config = dict(
    qk_norm=True,
    tie_embeddings=True,
    init_std_qkv=0.0329,
    lr_head=0.0106,
)
Below are experts of layer 8 (counted from 0) of a mixture-of-experts language model. Rows are named router (the router's row for the expert), up (a neuron's input weights, with its number), down (a neuron's output weights, with its number) and show model dimensions 0-255. Each number is 128 + 32 x the weight over its row's rms, rounded and kept within 0 to 255. Numbers have three digits each.
After each expert's rows: "comes before" lists some tokens at least twice as common just after its tokens as in all text; "comes after" lists some tokens at least twice as common just before its tokens as in all text. This comes from a sample of Wikipedia text that the model never trained on. Tokens count by the router's weight.

# expert 44
router:087111081165118135141139131133152165177116147178111123162083158133151122162109090119130132100194145149171067087175105148177108137070143146084178129137142104137138162076134142117127151119118145112129164083179080090147073123117086150108184149081126149178203133144110175112144106139128125137093127121153142064077144093130097155107093108195065106108160138199152155125162099123095091141146153169094084165058110060136111110134122136156178147180175110140152087130129078135095096129198149186124113128152081176153146157136127158129111087101124134128092072152163122122171135141064100147167194080146130100113143136109126140082097069142103156133110136131144156120098107097163113109121109125119108127104167170142138158114137014097089118096168055091124214144092125138168193140127133
up8:090192078100121093151091085165135081107112135117166125098056141114194121166105100132133100153081093130080115122130159148177103114164079105068170070132110116171139120120164122139083125117119126137100115149145146121090088112152065169042164100074118152126127113123164173096098113116094126125159166115078106083095208128115179073081125098121141140164057085133145170126125132130116133133091086096128155163111103160137117134153088151154129130143152153112155164115201104152173183167102126129171072162126105144154133074166130148154124157117125159130132100152173121077089142178090176162125153197091171106115128156150129130118195096141129140121126127183157103171141072136138182130120147177163109199090068143106157112137147121099198154143149173103151160190118091137110188135114060
down8:093123147085133113111128178152114138111148167129155101165177138126121125099094110049103195176125120111176176079122143093119175184130156119163166055136086077140060113145109179123093154129116090147105112097124090161156174081137181125156186122155114078181140171096146114099127107140131085135128145158117114146141126073115139155179104127147151148085150149121125152138077116187132133131098157122130096184146139151065054113129136107092156090129159096100119068126121179080124174111113117155155172127080161079150138134169193071121141100140078166173129152225119135118158093162096143101097084092121105157118098116124125155165118127171066108112129169090146165135133175151178131130092084095120128167124135088132019102133131127173150182104129149132107097110078196127157089103150104
comes before: " |", ";", " |\n", " century", " (", " place"
comes after: "–", "1", "2", "3", "5", "4"

# expert 98
router:147152113049163149159078127184121164060127088130175143094179116119086108093105166147143146109128155124075087144082122111130087161121145099133169131086143153156202132148101082078098106128161106152105143092099098144133129087112140154165149089149121095143116161187161091158121108133124114132166057126101156139105149144116104149210154216089129128110109141152133059123142111151082152161112115123130169120129151198130086134032131076168192181133124146106131118137129096106153157123105141134160154073164123115189174096144112122084169094141169129122126197159111149106102109161074148152129082095137125114123101076193140138107158113135070102128107141133084112168149184172149070143155125143107115054195083192135128140074104069081130132161105098102170174138120154141155135112132127
up0:166165131051168143132117135134119074101099133154118164181071166086149150176196107139161114170087135162122125142160134116105119161095174132159099111125169135105150149147084194106149087172137092098131137145155098108131130114116088076136090126161141118221181094141079114171109101131107147144143159099177086082119139103081069086134129106175115143146160125164128140111125146121169149155174102116092113088113091106111099105149134163138133120142201106091090141171120144101067189128048202152149106194168123112091145126107130128132153125168140085145161135125129106095145117164133066154104159147141088096124162125078185087117135179107128094106096124093185072136042088108101138136174112180147156107126133127184068121142129097124133128125132150176133175191178115061086105188135141
down0:141145099101143115163131100054161131101124068166096175113163139081156132151140165135131159088124148138112083134142145132065189140121148088091100142139168139139163160077108153118117101197117100085100144175124087144114045041113176093172088141174099097075131056145052152122156129084089119122129138106098084167090102161156131116087083164139144097179115151169072204126186182126122127187128087122121127109118072111125131167085113121070131110093190136099167140132138086098116151150108162110093169157083134072114142117115191141094175180134107157128128144132125140072129167117099176108185089161125146149126145109109112131140165182150148105093141096153102147125173166175151095167188152099153089118125143162092113140120182131150124177149132150072137139171166154128075118138106130
comes before: ",", " than", " as", " known", " a", " in"
comes after: " is", " was", ",", " has", " as", " are"

# expert 105
router:122168110094147128119176115110149145158177101075165140134137108124112140185135124131154147079061170140171107154142089122132155088084160172114090099184110125132112100134070118043131134108098084168120093140080098177124145106138135126125167065164065121165082121155113154096088122128129112118187156145141180089115168080081186104141124111114114117123129143078134158151092106119125090084150149069157111132091141183131077092192171138085157106159118127120099144180147177115147097169198148131154087069174133183120169075117175085187125102117155134069172114156108106187122140107128158076137080130167121073139106139143107124096139137128200127103136143075169158115171109161208146114102160129095101117095062136175150141129123174098157130157163130153075124176126153157098182125087123
up0:149141089117092094134144082129113124191096103129132110159198165102181147119177118120107129114108124113098103148113129109110144047127146050097124163114092098086144086083160129126150073099127129142101091139114168147143085182079114075162094089071152135148116130078160098125140121149180126117167142124125138165141069090144172179109110143171075097094131137163078127190104197154090113109162158196091075205180078124149139144121166151149099144179088185133117140113165170159145130113138087105158131134106093118087140126131095171060143111123118137126114152107123088164142127148118069160119188172137162145161148048151107157112107085130101138141143154080151136113116153067090152167110088182122095185144179146110167137127108102094047150160139117151108152091097182135120167108096184
down0:132185156170094120153232110145070127135164107167169173064162100139109083148060152136134141168097113130129119137117131140063133158122146070090082111151114156078190147111072095123097122122151148088139137146106140182120186169156138081113107154095099157146120162120207056099115133117153132140139065153160138129138124108111115131072142183158116100136122165123091119162109146070156133163073167190158135079115086107088163184188143170134185082144096152050153077091098108139120093180130119158071136140115058100116150149158129156162152100143106138125122132126149142107149133152103080085162101136116155157078127134156130101120136119104091102143086172114114190079140122138124081172149123058129143153160131089129127071131161125134141164130112154133137125049068182172114143126124093
comes before: ",", ".", "\n", " |", ".\n\n", " and"
comes after: ",", " United", " in", " the", " of", " U"

# expert 10
router:129112097103146163089177136154113143148182088123106125096135129098124147168039132117142128126104144152107130165145111087128093136074164133167099161177124161122149150116181081131125168152075162127074123136138139095120162073087159107113150077108095097127031126076136191094106077129103155086132128081076119162098097082169113114155103105170124139106119088099216119068148071142114072088134137121157139135092154179142119110126112084117121126189152101137139145119114154135100106111134124082167108064150139166152188103111152074150138140101116110061097135055125108193180087165212184129111107141110130061096102158159100155157141129144177110094152202112161143105131120143097139136145120172096167105191152125133160159101154110141130140088184112131087129154125101156191098102084099
up0:092180105120169046155194128129177095155109085131142149162136153175111098067151171119100120060156136103162138082088100139126114147132129171180102092155101114136181106104089111186125103117140144178127151121122161114063106195101068085096097120077095159142126101092097123098141106148104169132129131167156118059139159179169097108066108114127111113164148133136151121143160058154143091088130095152129100086148128164112106101061143108173155082151160115163122114133161100123196135134138087114103109158160080101143204158176087140192131164146091120211103152105148219080172134146155068196124144130145149158105129139111086147144080076070101109150116125135122115114170172057097147141113113143123149135135149183140160111135103099150109100143125164148120156132098122073110119130170152
down0:083156169110140115090165116122121113159117091145141041137188091113146118118125152154107124144097158137118163099080100112145118100168201098133141214070099172118213127077136082126146123121101123170150127157085177104057115148121129120120105107114120141144137105122098109152095183109075114144144129121119122116153154159096119178080102119050115152153132155151091112106094161132146157103125106130103101098185126156083076167137184156181116048078151146182160127139118087115175098164182112129132119162155163101081065157121094155100147119150054113128109138113131179100166166147127130134168146148122143132161111074147127132206109099109137150138134106194130143096137157198047156116111108141176109140109154125177121091089097100138197115160037177107152178153120128087133143131158109
comes before: "–", ",", " |", ")\n", ")", "),"
comes after: "19", "20", "18", "17", "–", "16"

# expert 67
router:120164102160158140170093121112161144173113156131147110180096111174111065162106108089117125060134047120134127137157198150131131116116172097138132159155111109194119099063183097118168104130075186148093099188084082066134158108115117105124110079129125159121107111126122089137122131123154109171169107152143079082161139141152179164159084137187124154112097150146134120136116129096145102139113034157168154124108158155079082119088073086150151154164100139125106075198131133152119083104123108164161118164070104084178180097129122128111094111160121145121094130185142119142137162053105142110104101098158152131138135138125150113093114165150145190197070127075132174156147123178090112114066104158112132079129136110085163159147146136193097165200173159060130144108098135110117131107169143
up0:128105159181139109151120095104173139136122147109132079095114164183111076102161152156101138087118108118117139103143119155140081138092147078188158118114116135134105143150081159119163066162109106130074080167142172110081141134141145050122103080118098129108222084154097142118125136115123104097147171164118110131121158109127080152116097166099078125180103138162088141104113123176159125083155124092134055191170126120141104128136105093153181125148060133153136120064111106118098123156107184126162182130151121135147138096115169133120085121148153173186147177116166115141093103060097132092167176177120108156150065167153103213080092142192140145124152097128093070137141199126081115109146075099129178150128109098161147067110140167144102138122139165096210107123143173073160081108164121
down0:126132127087219116154100239113140143134132188118153070090127130106127115145186145136170147146062122097129131154125142091146139168106122129125117121108171109125131085172166086143113189062084158123088106154135154125172158124162122137172182117089150164152156185142163128136145131138134113108064097138076082140123130112170096109119117114214157144126115157064100178130123105121121122113154108127089122166105166108119097147090167105182141109143101129100125090123086128157115107167097066120099083138100089045151140074105130131050143181178171144124155092142115093158134145143080166135152118181159128101086151163050125136137111104181154114132123156102135132127055093153097071131147181129128091139131088171134163219089130093054140152142138149140076130108176147103108091147139107
comes before: ",", " (", "'s", "\n", " &", ";"
comes after: " D", " H", " J", " W", " F", "."

# expert 99
router:097128152126076150128143082181172126136075194120183116112098063143171127145087152128102161131135059163114050146145128108140167164167175101159174161165189131165160170172071123136141166138112126126208158119135170123121087134115207147149151114080156119139112131144085108170092122095148127113140127152120116110126121130133094193133110095127066078181089143127154156098123088162133137103171071165080120153120136132126114102124183137112122117079156086100165189139154080146099105150128133165121128106104061168062107126136141121181131148167135155113150118070156151078126074197101155145076171168149159147135112163140108112112151072115154124158111060161156108144097059148110117139126121132104113076095097118131092109088095162117095151118175137059091104118088128117175074150095058
up0:086129131104133135084141119133106100187138072082127077163092086169121103107126118115115037155162076144077112139085108151124119150169191134160162113145134125170118108135097125150113118113145131088170173128120210110122072162159113136131079124099168099106117168130123179113112161114131115126187091122136090209066125116107118114165135162100155104218169126178151167092086141103104124127087158145105101115048070158156117119146063092133168111140143179145143175153155149079125143135097159154173123097180153062119085150134159131101085133132207124098152089134082180157167208135116125165129124138110183107082108108129106128115133186149182125115107092132137076090133153091134117165039127107151115171172105157150120100109101126156124180140145124175105104130137178175124099089111127
down0:098144072100137133151168123110085113104151128182185130118105100123091132159157157017166106099124086123181115135158153160130117166119110106140089097121174183157094183150123155143141131121122126132141140145138011104149174115138136123162105139111132163133141109123152109059137063071151111114135154067120131093157140127098118092111182109150126194050103139115163072109071105120152173085155094140099126163124160168127114141139156126170117097138136149085102124138182149118169153091093141091151137184088091099096126145118146131069113108136106130190135123198163121106123084153146190077121126170149129110107117146125112139106179151122077116146175098149137139139140119154042063138182054135061113126073121168188140186113120128141138072132135104121162161091106119164151203110128118
comes before: "–", " |", ",", ".", "th", ":"
comes after: " ", " (", " #", " [", "–", ")\n"

# expert 106
router:190176112150171123121132159125125125127142123159128151139149124113116161150126136129132130072108117113129081093069092109075104149108087101186078054151142125183170129115110052072118102053141105130119136146119132096186131101143147145103133041149119094109160132124133120070144167136168191135183095155140081126094157077121118143181135144106107164184139138172185155163080113134097133113143150116140120129120094184097071124129192112112165157143125089160071148132158154138112110131115150114147194091065096150168187078145142133150106092121157116110116096143117074123128171099099067095168077106173120052136122127181102144135131100171129183159130157116135144188102168182141167188179129238158164176113106104123147163109160114127144134143118123133146091207136123109118119102140109
up0:092162137103115164121176086099171109122107136094128219177138176132117106104110106087106130152137127102124166110125121065098152107111179134151161113147141125115084104107106144093151150120116133126128141155038166060086106152118147136105158102148180078120055116122125102130178143080075135178128135156108124142090198135052188098162120173205053155144103141149113129102147091067191151143105112159062130083144141081136142152126123134096109128127125156078136164103105129127066088121126141128146141136139126180146085160147117185113132159054144088205165171141091162194100106167150121134186179144120062073107138103147158181156092120110115140072135110124113143132080161091083123144149150106106151165084134136103202126131136117116158113187162150129081150150182116144119119146105120
down0:159117114113116149153167130116115134177128118179126106113108103109075169115094110086091075121097139114152146112127086144193157082190100188121086153111103095177191143149123074120134155175114111164073127170170167121142089047117180086101125104100069193071136110111097148108148131089164158086119146158130114144137138139133124128103101167086148113179118118151139122103098123134142100126143114126100069172124098169141111088142064083123108198137167121120100157150205128120147138155135131115102104155044070166123157142174119124121143129161082108139112130095148115149131092132115135081074108125119171166109095074164152078133167137143136177195160196165129185107154124153137181127103076138194167138137186182116121135112167132109200156134103082120193092153121125156095161096070080
comes before: "'s", ",", " to", ".", " was", " and"
comes after: " the", " his", " that", " each", " for", " The"

# expert 114
router:133151069169130135167134120116138116082137112101153133100137124178144032150115152193147152164158094153146144148139099099110154151123170184099125067058137090158172111118080132150158131096130134121122085137139164065137099119170066085184164154118125175160126072162087156124136100167110095158125091098108158110141150138128158163149130139201157186091146093175128172132141110104206084090117124138164109145126148133148154137187126160112131107153141121102133082149167059092183120068167134168112068183092133142103149144106128119122110138156181106180083166114133184108126140141125108100074049151146203139096048098123148114133139080122127150134097171158153133083077183143138132093130099071116106115118176195125083127146092105139161160155144111137133099088090130139178153115158075
up0:139147122150179078091132142133109140135026114115111049160145095083116091133097132115134147105163090145116160134182107083139150164104122176108127125192116137129146160124119158150151141128148123063162147160084077153180169173086102146149149122155079134128103062143178085121141141109137131081203150144124058141085142130139129103081169143154155062170096141140108125137121153086129091150126119152185100124133140155147088120156174166120099099142124135141105081150151065179179161106189186124131214152126041113056190091093145101095166148119127111141089133058138105115156147093115140141123071107179097147115090091089105162158101090095149126141178098177149114165094144124125129158110099114182152108097148161133125134122149193092144149158108119096113120134166145116164144130156216
down0:141127143109155100087149200159067158081100123126173133090155072109158111090175108164152150130124118106096168116118148159109139087160107140106167119148161112135127113104186145161168064165116113154095144108100092104193072128122086120084088103111096082189082074114097079121126143144105123155150067116107181117173119099109133137184088126139158076104186142058177158117133163126081122118139175164097135143105107116184090139169140100144054107178160128112109115116074166141172087118089178130108170183129142163139128159145142132119114152100163112163108163156047152151091079102108113138153147079149133139123140120105177129150186129169111161150187083119106129134161107117171141148157134122121101050075121091128137122143134185163200109089125068155185043149089160123143129155125134
comes before: " the", " ", "00", " a", " final", " his"
comes after: "1", "2", "3", "4", "6", " came"

# expert 58
router:144126107169134137132133073127119131095094117172183150187186084142154167082082159127119154079171119152090143132152123085150175114107184125193120166195207150077115116119127099142060107203157133140094091119159146086149157167164123121143067166157138181139145096138177079133127105171118160094137101134092122097169169131145163122073141102143137106134187088181173100082092133125158172101112118099137216134116135147069142135176137147092139121140136063091139172148093135138110188138160139104101150099141094076086125131109143185072097112113116102128097159171173142146133111170095108150100153178145126113126066120162094135125100179092100114121109110094080128132105096131158129103122076156064155156088176147083083095147056149124073109113101096115132153145186094135171128152157110
up1:105121147098123075110154132156088125106140091127094150088163138087078072085122167080118140140104140134064123035174133150105112125166144132083079132139129159148146097167154046162156146166142154150122135083151198118088114062170124175172153115127128124103089161102145112070113113192172086128120144162140143130157073142102164155169109168163120124127119109120131132099158114090168119119179114113165133147146179084149148155149116097114095134156162118105126147194124221105164162083131133078162126092082177163111114117113181169185166147133107093138157141155083149108142163126152201111112129113100123126139125130193153097072110095055145159085129098171145169122086126113149124136109136096066146156085176147163145107135126117168159157161188113100179108176151044166121169149081119
down1:124105135129113172106114163107170140099100126124106148123095126097130112144163104131114129170122145110112159135114107164096134185130168076145113147055135119150122183124154162089128168109106111151114082069130141056085132177105165130141078117107126125153104090150162163129156108157144147105167170138107168141133092093126092146126130168123103143124065162148093110117107108125135174118082169172107113123143129056117066155076120186192176127159055126106140164087139153151171129116132091133106103149121096030144115113125141162211183143172156079194122078151120125111131096179130111124173182136172162102124057152104153162190183082079149131133163104128203131076177118090116112127155135062114133130058134119151162159095095128158057178129118075125164101118170106162143129192159126
comes before: " ", " the", " a", " his", " July", " April"
comes after: ".", ".\n\n", ",", " and", " ===\n", "===\n"

# expert 54
router:141102130119168140117131145157159144129080161091148136149131074191119119196144146118166124114115072119119091110159086155139103122206158105165129123160204130099137134141031061181099176132110119103120079100088100100086115094172079115122124146104117121183096115176097170170099188114116065148080125119170139149116116080143141176157085200143110100117098128112152191136135161111166098142101142183091121110102120125157142138133128169078080081057149112139207093146200113156061114092107111130172108155074159196094160128115120117154101122161115118140135122129130132091084113156122118110134136176161115095152062117117131130088153035119160157159108147149084130094119139155068094105125094153113101175148119104123122128138119118168117169113175151091104133123122116089061092178090135
up8:096118147091125109078122133140129078140154132098143158109188157145118166100088166115060105126118087155112116105100169086182172152078161128093165202078104072120114115116092150144137158140084167163073106113108117118138108063151160094104140135158129100153067096183147160144125144145125069169128135169069120173099122125118106115187130194103124103151122108037173155110117128156108087104199112159127150168078141097111148191149120109169195188173165105104115090167117156146111157127167099155092179134131103146187111153160133165107135061202153131128137129116105153119134183159079153090115069126120154119130113062154149163168127121113112112087143127145155160129130114129097154102092108153142154172131101085068130065073120132118172168075170127149156118119138194142175088156139154
down8:154160121088135099193077169111114088100157137130111116169098122124176125130185082081105171104103198108169150138162071155157150145122149133102095142142140145149110126090079107118081093067139131123115149144139170105154149104185147161144110161105111112149202083130160147134099102140135123116122092178160135104192099108114094131123130169177190083170150146097110099114128141176155183112099127155107195138157151049173134105187138195115162117099109172153156143175101115117088115138110154139148146113086173145138136091121116119181143083047134121115133122117178087152126124077138147076073089130114104057141128093053124101120102144117152132122178130171114129105182142088107171147172110152110066115122154133087131174087126129074105134123148143097148156083055131146250141101128134
comes before: " |", ".", "%", " |\n", ",", "–"
comes after: " ", ".", " +", " −", " (", " ."

# expert 111
router:141177139102082113104118120091098101134162107112129128142204111063113102179143171127151179128123148224138125173116140082128153137085140130134119139093156086124084118111055175116108146131138093171095112100117162032154142125097091143146161153208155090135108144133127188128161102118143105138149156103162161088161136060174106179163100155174119113145115107149080088104133088095147114131123138128134121173079097168166090148064117077063182141109094090111083155099149135098146110136117121148159161080120128142138176141127147127079150061062108115172092139134183140142165159166139113147156144133128158080120101131116096190098094098059070166148141116151176190195106125121142109130118117145164165143152086106150173143073064063151112168117117144099163140153121133175140099143098163
up0:135125137105111132167175112133106157137062139118111120119152170131125133135066120107158171119063112079204103125122129100171125016107098110133049151182174195120139116092136090144139077159158147139103167122160112124128158137113129122130126171099093162183137123141116107108194119156105120137140110151118143137128154105120207183091079073066094090106098195104109121128098138097081126103159165154153138110178167100180087094123145118078128151057130145111166108108143171090146165118168146145106118115150106095093133156127076086128137122171121113139173120145172101216064170131127105156130158143177147147143118139139128050105170159093194107146103153095057109089160130180127095150115125047128154132149126152109148146159088141108140129160145177101149107132177132107169141192090099
down0:096173167117055157109143127108155130154101131149124150150170140178120132122162112168090096102112097086139084145168134131154122092137084087113141139169068170170129179080142116166131122124117109058107126067114087102092158120115095101137120137183142098135101078085106133158135091187124158151201125097150134125162115120141105151100069131127160125138077097151147111085110133134136102105133125167058130138153128167118133161153124105137176133088126151139062116119140206131090152114151106087144179124161149125200134031134140149089063081090094043133148117116165080194091179177132116143118135202142133100126155090092119126066132121125141131092107120158140160132153091107168074118086100112133137108148099180210101168104090102109097109135162173134126165127138123187167085142213165
comes before: " in", " by", " to", " as", " on", " for"
comes after: " was", " is", " were", " be", " been", " the"

# expert 24
router:137155101170134114148097147109150094121122136126111124084168071124104064158141138124190119133145135168161114129120179135090124098157111160100082146142137102124091118104097126128159151147109123107154126115125126116127093112131135166132153170169104112200072158138138064104067146150135129137124173160125159139160105142203128169188191077195110111125145158152201126122104099123197144098136071178156177128176082110145069111119112152116094104113146171122115125139101177140134051114170168114122128064111159131127140124133160112136115084186166140085159095132099136107096164090139089133206083089183116153148191113093149091097157071083169132089125191116142071105196093099176141126124154123062098189105077122135155094114097171152080054083118101118100130164109118157186096119134110
up0:147127086112048139128099139163129158136153121134127118144183096205111177107131083118100119179059125129155154125117121133168116094114165132127148117116111105159192071082098110106154088159144124124132152156090056077161025129178087107071178102150130137095130167065124118122143147138184152129145158127184182133150152079073122153150078144141119095114143136164083097162168121093162179128115071120148147159118097129135083169096142085143122139177092145178151181077086149133112132183134121108082095104109085103125149157146108105159219107188141096158158132129119134128111200160128132078137158141131135121107118167176062088163109057141154090132152160154158079110115127099103165134137115116148179168138085163120176152133163166099110110084135212151115145132118156130112107091091103
down0:144086138154099106139125148176107062110032144141181151138102138134129129106129177122089138057144152088179109101141098151114088123065159124095129109140148132121109155149118130059163146122142151073154107141108168168076133097122086154107050154148112114122126135106088129127163123132059104108109181078105108108104121136159142140139153179194078120097142125133144148146111121083136123076095156089179165066112211154160130185177127087089090132205175139115127078175129159143131149165132143161074149169141137151108199127218129109140141123170166112126118129075201183112136116194146141132123167128174119110138158107120110093101132095194157091102087141112100102070075166145137100096112134131115054125080166115151162112134142203119107135178162114100133114121145124143138089135115120
comes before: ":", " |", "\n", " (", "==\n", " \""
comes after: "-", "|", "Personal", "==", " Binomial", "\""

# expert 76
router:142158092114123131057125100109135109180084124116086129108159087114160188094121213164114132181137145141080111119150179121104173124165113112091165158159120160197159131168168179196139096174176126148109123158146137098187140101182177121179135153134170086143096105130137149082177143132102131117127092197141155175092159078163174102176144131084134160120061078158131115132155094121089087114154141088143127121111162073128127142081049109078138155123095152144139092120143056157130077169134064082091187126118132150122108168117109147095144150089148097115137121140145175125108102169183128163135102069087146138147117084177091168093133184082111144148151130092112127178156158187128142157113123131162122132162180129097125107083088097098086167121163140078143124152118147172119132087082090
up0:128115100092142144133117143091108133123106144116131139093141116139158106121115069137085086131198170134143169144136150153122200122151136089134117118156122071122085110160161113133141079165085111161089160153107127161092125093135134142201084152176138091151150189182149155131129145072109127143132128132117144137067127151115151073092139120128137082145145148112102104135101231126117078142155159164093134067085137144108081139151129177116151124177145125089098131088082147143132115144097159115144053113181177130115113140166061143135114084150057141083168098103130111065168126087129148131165092161052088128151157148181109144113181149132198135143085135137112122101146174159089122167158112209071156117170124177092075186132120147149115149108122115145174148073149126100056140163228151
down0:134183118165122142123049141163095119103177109139145181146156142146098082126086138105148121150085178128105098138126122159123139130127097154102074106093131124157059086140093144118102156148127133186183128099120155107082135138152052098131179153103157095163102107144100123197165128108148152094192125157129179135157109172101107133159117104200086135112189112200128121140146067156112144149087222126145124090096083212126182159120135096042195051168096136128122155129160144161126111143091157090134070100103093113080161161132127074105145133160119103134127177158126141108110094123112075118062091180140139158114132157098110151097080139151130117101151118124114139183076117119133187178171122131130174097156101111091057166180107087155129148149169112098153134091137124095126152127117125
comes before: " by", " the", " a", " in", " with", " to"
comes after: " was", " to", " he", " and", " also", " He"

# expert 84
router:094135104138120166157108146147087119055107113157150140147123105134097152111157110084044159155132102082127091180125152097121133070144186129130079114125084155118144150158112035093162068146143154147159097146174139138154106105143154127139118120121125108134091110127113112156152120096149150131209120121142187133154029089128097126149156157130135121147139177175139105152169143127104150133112178086190128097114146149108143174064032110143133206201133153100118135139173116108154118104036135128138160097121150133165099064164169120174199089088149175121146112176135143142142124163126171098133087136116120090158101113175129123114152165146065118180064105154177115135083092107181094138129161056133134133132139137098098136113150153128121143191093131146141125124124089105134166063143194
up0:118108124094173122149168153091117104164171130069116173088102118156141158107027158209108176154147078109104211120124156147114104153114094125118131115127088101140099102099099105159096159123117190141141169171120187164063102108166128134083084121152116147140140127150132135111131164201157113078143157105088129139194110180142083153137126143213141082119113121119131223146152117135109103120147176079093137100119144060124144159127149144050132148120096162131140088151060164108101192068155129091132128088108138116161113164142147113156125119119102098077108137118145145097096143155107084155179126134135105131071148133073089124107144079145127115172127074129119123099135129159080181146165120112112140116125145125082034153098084093071113151123089084128184139077174113167134114164126149
down0:151133114085068141145176202142083123130143175145118107140086111139155135153080149098128167087113146086148147148123154088120106133140095159158137116102126102145135041154077088083135123102116086165176194144138192121129138181135106144116119111115158169105126143132075020094142136157148150164167121113129118174169073171142126128122059150097075131107129150086168102127121059133127155131101124138128062122133117198126144132077145114164112116132138078126131163099206128196121119126104142133114112092183128086181113125129134086177125133181103085132185094186099081174188096106085115144123141184056148137097061090137121160102142126141152191131135106113107194134095072176121116133144097134135095121215149147126088151124120130177140099164136145101123122114082174134181146137114098
comes before: " was", " the", " also", " a", " is", " had"
comes after: ",", ".", " He", " he", " where", " and"

# expert 46
router:132150139145112110091143171073131115212108139119162146083124170194114142144111146084124098145120099156157133124122069072117168168110120142124077144155154110162029119175164162061129113194088120170144152103096110161140090098113126132147166118121112064100145186078145193126124169151147114155164121202111172214133113095110086083164106157168176142109107082144177148119067117114019087132125112130151088158125140138087130115169179116120074132126060109128073153097137165142119178106115090133128118093123187124092137116139152122181132119099114117100148137148133096102114131124073079130117098131114125127065141132132145140149148181071177163106138128146185160170139130082162149160129139150112130156162073102144108210135123101159156135119115186131118095171092183149108145121148128
up2:083127157147113124107168097136067142139113116149117125092141168153114191108114159105148162056107183116160144101099074162125149060140123152155168090143129094134136117146085117131040099164097120143143118118134147133126193165122145133125090088159183125100112102097084138143160137158129127133147143101184156175206113117123103078133119100131102160142115125104137157135120126124120126114083103103129177129164168194135114114175063128212063141094097151092111104135190129117115103149117156131137107138159132137074068057111091126101214111088134138126097158127089090127202129111133147122156163193103140162096100055143114129149158129143166144071153122095081110101128098066085135150177171123118131154197056146174108111124081173173150126077143102109111094161143139126188075105154064
down2:155085182158105159100119184177095113099193178151077151147091076100109136107085182153177110112174093077140158177066187170094077115093163150043052138076146148126116126099130106058109139122131151118102165129118127129137147197147119148111135109153155144082118123177114117138127106138103117097162088150162055106084119130187112085090122104136137073144191074160124130063191112129154125180086124130132166099110168095134084119098084117147153143134131156149117139155120108092146118068116125132122136140116149117101141149146139110126123154061153156155155080114148138114140143187166132129090199087121097109081120196170127162164113122112144137210125116155088113158129120182130121158145101150105062114139187148057125145159183072134134123114128135151122133108158060103117141111129180
comes before: " and", " of", ",", "==\n", " in", "."
comes after: " and", " of", "==", " the", "'s", " his"

# expert 108
router:159135102071128141062121099143071089119163112118104136145088105082113126149092132092183111175093090199107130121077158103141057172103141085110143125137157155162204139100173134105100134096162085118096132103187162121130108107126151114189172097174124114068132141078125140140115112203120090077107141094099132135119105042155147154129123107188059102085107101093165091119141122122159082083094142114137117148102150197123119142122135075131164083175124131142087118134151136123098129098177073084142145130111140126173158068139145106165104150078167113176153151122117166104184135156083160128186125076114108069086120110109102166113122101094153138142134145136131118173159120176104146114131136111090110145190214124153140182108145099086076135117150131128135087222152115111161168171084158
up0:146121164133045135155171144110173171159154146128124150089114074118153108142078136111056103165046101145101127096158145133148101086144130142121118118089128109132123087193121148095044135130153140158107115079105099145078159161128069122147130164082095154086090120133103087144076134139153037144199124122103131141139107154158123107117201116120157151184070126076139125148150100161151143130072106109120127120089099082120185150122156106127047164138125071107150183113128109157078156199127138158110144087155110172115135128092112168116169157123178083169057176120167102121135120104154032112086139062117095126123125094172174126129129126155137200142153139148172155132136146205107145059166138111121148120123112126080153116168083159113108097132130105131171146157128138102108172116137129
down0:125119145122133158106132068154079148165100131076135067175222096177167118127136123110149137142138109174089104160130088164068180151134104127111135083146128086135180127118152120111137123156085129117141144144155166122138079161169100168138149162128098139055119106184127164126163074125102121070146137162156090127139063138146083133124112139137134117091098145129072117097110163157098056081167131149108114140124067157087146143142061177112160142125152152166047176190113151076172146177101116137092111123126143102139146098123138182166095104142113195172118101115195155151158118135149115142126160126109137130141110037118140157136160110054144045087101113128100125091152123165185135130134157138131061087123188154102124170111145076110060153134140155089207128123154117137176155135109141
comes before: " to", " in", " from", ",", " on", "."
comes after: "20", "19", " to", " in", " was", " he"